{
  "router_score": "softmax",
  "optimizer": "soap_variant",
  "final_lr_fraction": 0.0
}
Below are experts of layer 4 (counted from 0) of a mixture-of-experts language model. Rows are named router (the router's row for the expert), up (a neuron's input weights, with its number) and show model dimensions 48-95. Each number is 50 + 15 x the weight over its row's rms, rounded and kept within 0 to 99.
After each expert's rows: a language model's description of what the expert responds to. This comes from a sample of Wikipedia text that the model never trained on.

# expert 57
router:64 55 32 49 58 39 36 40 69 32 76 74 37 75 76 30 11 38 57 44 57 72 70 24 56 65 25 26 75 43 38 38 51 46 55 25 44 54 48 46 45 30 59 29 60 81 43 26
up0:59 80 38 58 27 28 55 63 65 41 60 43 69 34 63 74 19 36 49 44 75 62 52 29 71 39 30 56 55 69 44 69 46 50 57 58 69 48 40 62 52 29 62 40 59 44 69 55
It responds to: Symbols, brackets and apostrophes. Apostrophes, hyphens, closing brackets, plus signs, asterisks and markup like ^{[ in citations, URLs, chemical strings and byte-split characters.

# expert 18
router:42 78 43 32 40 54 63 30 68 41 44 48 36 60 64 51 35 31 69 45 37 38 74 51 65 45 40 41 66 33 49 47 33 52 63 34 69 55 52 38 47 53 23 25 51 45 53 73
up0:52 52 67 43 38 55 57 46 68 32 69 61 77 54 31 48 31 15 46 44 12 42 19 53 41 21 67 36 56 35 70 38 48 33 38 57 51 48 42 37 63 40 45 44 46 48 54 43
It responds to: Word-final name fragments. Short final pieces completing a word, mostly names split after an initial piece, such as T-ong, Hem-ant, E-very, autum-n.

# expert 32
router:29 61 54 65 60 30 31 37 79 45 58 13 41 23 68 27 42 47 66 60 75 70 31 48 60 67 51 61 53 60 36 29 61 72 53 53 37 64 61 47 60 50 50 59 44 35 32 23
up0:46 65 54 39 23 48 54 45 74 30 39 47 81 45 51 48 49 42 37 52 11 52 64 22 49 59 34 42 34 42 66 35 39 48 61 66 36 70 59 46 69 63 67 23 46 70 60 42
It responds to: Empty table cells. Blank cells, pipes and column-header words in results and election tables, such as Votes, Candidate, Year, GA.

# expert 26
router:23 52 62 56 46 36 50 44 67 35 65 53 52 63 66 45 47 55 57 19 52 71 21 35 72 66 47 41 47 47 32 48 47 10 54 21 41 71 41 40 39 33 49 53 56 50 40 34
up0:44 63 52 72 65 38 64 54 49 62 67 34 53 67 44 49 19 22 68 31 64 45 50 57 61 61 55 60 73 46 55 53 67 53 60 54 27 63 43 23 42 38 58 50 34 39 33 57
It responds to: Word-initial fragments. First letter or letter cluster of a word split into pieces, often after the or a, such as sc(andal), gl(obe), St, P(ocket).

# expert 52
router:62 58 63 67 68 07 45 56 46 39 49 38 37 57 52 63 44 45 69 43 38 60 35 40 50 67 21 28 52 33 29 41 34 54 70 54 74 46 53 47 36 54 46 52 51 84 62 80
up0:52 50 28 36 58 47 38 79 34 50 54 44 48 69 65 47 58 27 84 56 17 43 30 28 68 92 74 57 55 28 43 61 48 50 50 69 77 19 52 67 58 36 27 44 64 44 42 66
It responds to: Word-final noun pieces. Ends of concrete nouns and adjectives before a following word, such as area, ground, water, castle, short-er, rock-y.

# expert 0
router:47 78 49 37 52 21 31 36 68 50 78 35 42 56 38 30 64 46 65 67 71 69 62 47 64 68 62 47 66 55 34 48 58 75 48 75 59 48 40 30 56 37 68 45 58 13 39 52
up0:68 43 68 57 46 70 52 55 42 50 68 67 67 25 33 30 38 36 67 49 33 43 40 34 55 45 53 55 61 63 67 62 57 52 51 37 23 52 44 55 64 44 16 39 48 53 70 40
It responds to: Table cell values. Short entries inside wiki table cells, especially win/loss letters, country codes, positions and scores, like L, W, USA, DF.

# expert 13
router:54 18 42 17 66 27 23 48 73 56 49 62 38 70 63 71 58 45 62 79 56 66 54 64 51 56 56 27 61 27 51 54 68 23 36 46 82 57 65 42 57 63 58 26 48 53 42 39
up0:52 48 40 29 39 73 44 51 24 45 44 27 38 45 61 72 57 59 49 44 23 57 77 74 58 40 34 49 39 65 54 33 55 30 14 65 69 82 49 47 43 48 48 52 64 57 45 58
It responds to: Inner name syllables. Word-internal pieces and accented letters inside foreign personal and place names, such as er in Pomerania, é in Tomé, oy.

# expert 39
router:29 64 72 54 53 44 42 28 62 47 55 56 35 89 55 42 48 31 67 36 38 59 68 40 66 44 43 43 63 47 47 41 11 58 68 32 54 62 57 40 53 35 21 48 52 54 43 53
up0:50 51 41 51 26 30 69 36 51 45 70 22 33 43 34 57 69 24 31 70 55 44 40 51 50 58 61 60 47 48 17 75 67 58 58 60 58 57 30 74 40 45 65 44 66 74 52 58
It responds to: Latin and foreign word endings. Final pieces of Latin species names and other foreign words or names, such as -ata, -oma, -is, -ia, often in taxonomy lists.

# expert 20
router:43 17 40 62 54 59 49 37 76 45 50 65 31 77 51 69 48 54 70 49 51 47 53 72 70 64 75 39 58 28 46 51 56 36 56 48 54 73 41 46 67 34 37 45 49 64 39 44
up0:83 63 28 31 56 74 62 64 33 35 94 72 58 59 35 56 62 27 63 42 64 23 69 67 56 54 43 49 46 46 74 64 37 36 56 40 58 63 46 28 56 57 23 23 88 40 82 56
It responds to: Mid-word name pieces. Middle and end pieces of foreign or unusual proper names of places and people, such as Morocco, Amsterdam, Huddersfield, Vardalos.

# expert 25
router:44 40 61 74 53 25 42 50 80 35 56 73 39 76 46 47 48 60 58 71 45 62 72 40 77 54 45 34 49 41 45 53 23 42 59 45 55 29 53 32 55 37 43 52 51 64 26 34
up0:80 67 42 39 40 37 69 56 65 32 49 80 50 64 57 27 49 43 35 65 38 62 77 55 49 21 47 75 65 80 52 47 43 21 62 54 53 70 46 54 28 68 71 85 60 26 33 46
It responds to: Romance and foreign words. Function words and accented letters inside French, Spanish, Portuguese, Greek or Cyrillic text and names, such as de, la, née, é, ö.

# expert 46
router:49 49 61 50 58 55 26 31 66 48 60 41 47 74 36 21 08 54 58 64 38 55 65 41 62 56 68 72 84 36 41 25 68 26 60 46 75 60 38 37 47 48 43 34 50 56 39 33
up0:69 41 33 45 57 72 52 55 59 46 84 52 43 65 50 58 30 74 28 50 59 36 77 62 25 70 55 54 44 48 50 26 26 40 56 56 69 39 14 62 44 52 17 67 39 41 29 60
It responds to: Inner capitalized-name pieces. Inner pieces of proper names and acronyms after a capital letter, such as S-oph-ie, T-oph-it, IT-D-P, and "Order of".

# expert 40
router:24 53 28 62 58 34 35 31 67 37 52 68 34 73 61 47 09 61 71 39 29 48 52 39 53 62 41 46 62 30 41 33 49 37 36 53 47 58 61 43 72 37 61 50 62 77 23 36
up0:37 38 46 59 50 33 38 33 53 68 52 51 54 64 32 44 51 31 74 61 53 53 25 46 33 26 45 38 17 52 43 41 71 54 36 35 59 32 46 57 41 60 46 56 49 28 46 09
It responds to: Non-Latin script bytes. Byte pieces of Chinese, Japanese, Arabic and Persian text within names, plus superscripts and digits in list years, such as 隆, د, km².

# expert 35
router:48 42 29 60 41 66 55 35 54 45 61 39 28 41 61 47 49 55 70 45 20 61 48 39 64 64 56 59 35 27 41 42 52 28 67 42 69 78 57 36 51 32 51 21 53 76 40 52
up0:48 45 60 12 53 67 54 60 33 64 50 40 39 64 49 61 47 32 55 62 24 75 53 57 56 31 30 40 44 54 53 63 49 45 37 53 57 39 55 52 59 50 30 29 29 17 65 57
It responds to: Middle and final word pieces. Word pieces finishing or continuing a word before punctuation or -ing/-ed, like sp-ear-headed, w-ear-y, aw-ards, und-ergone, plus However.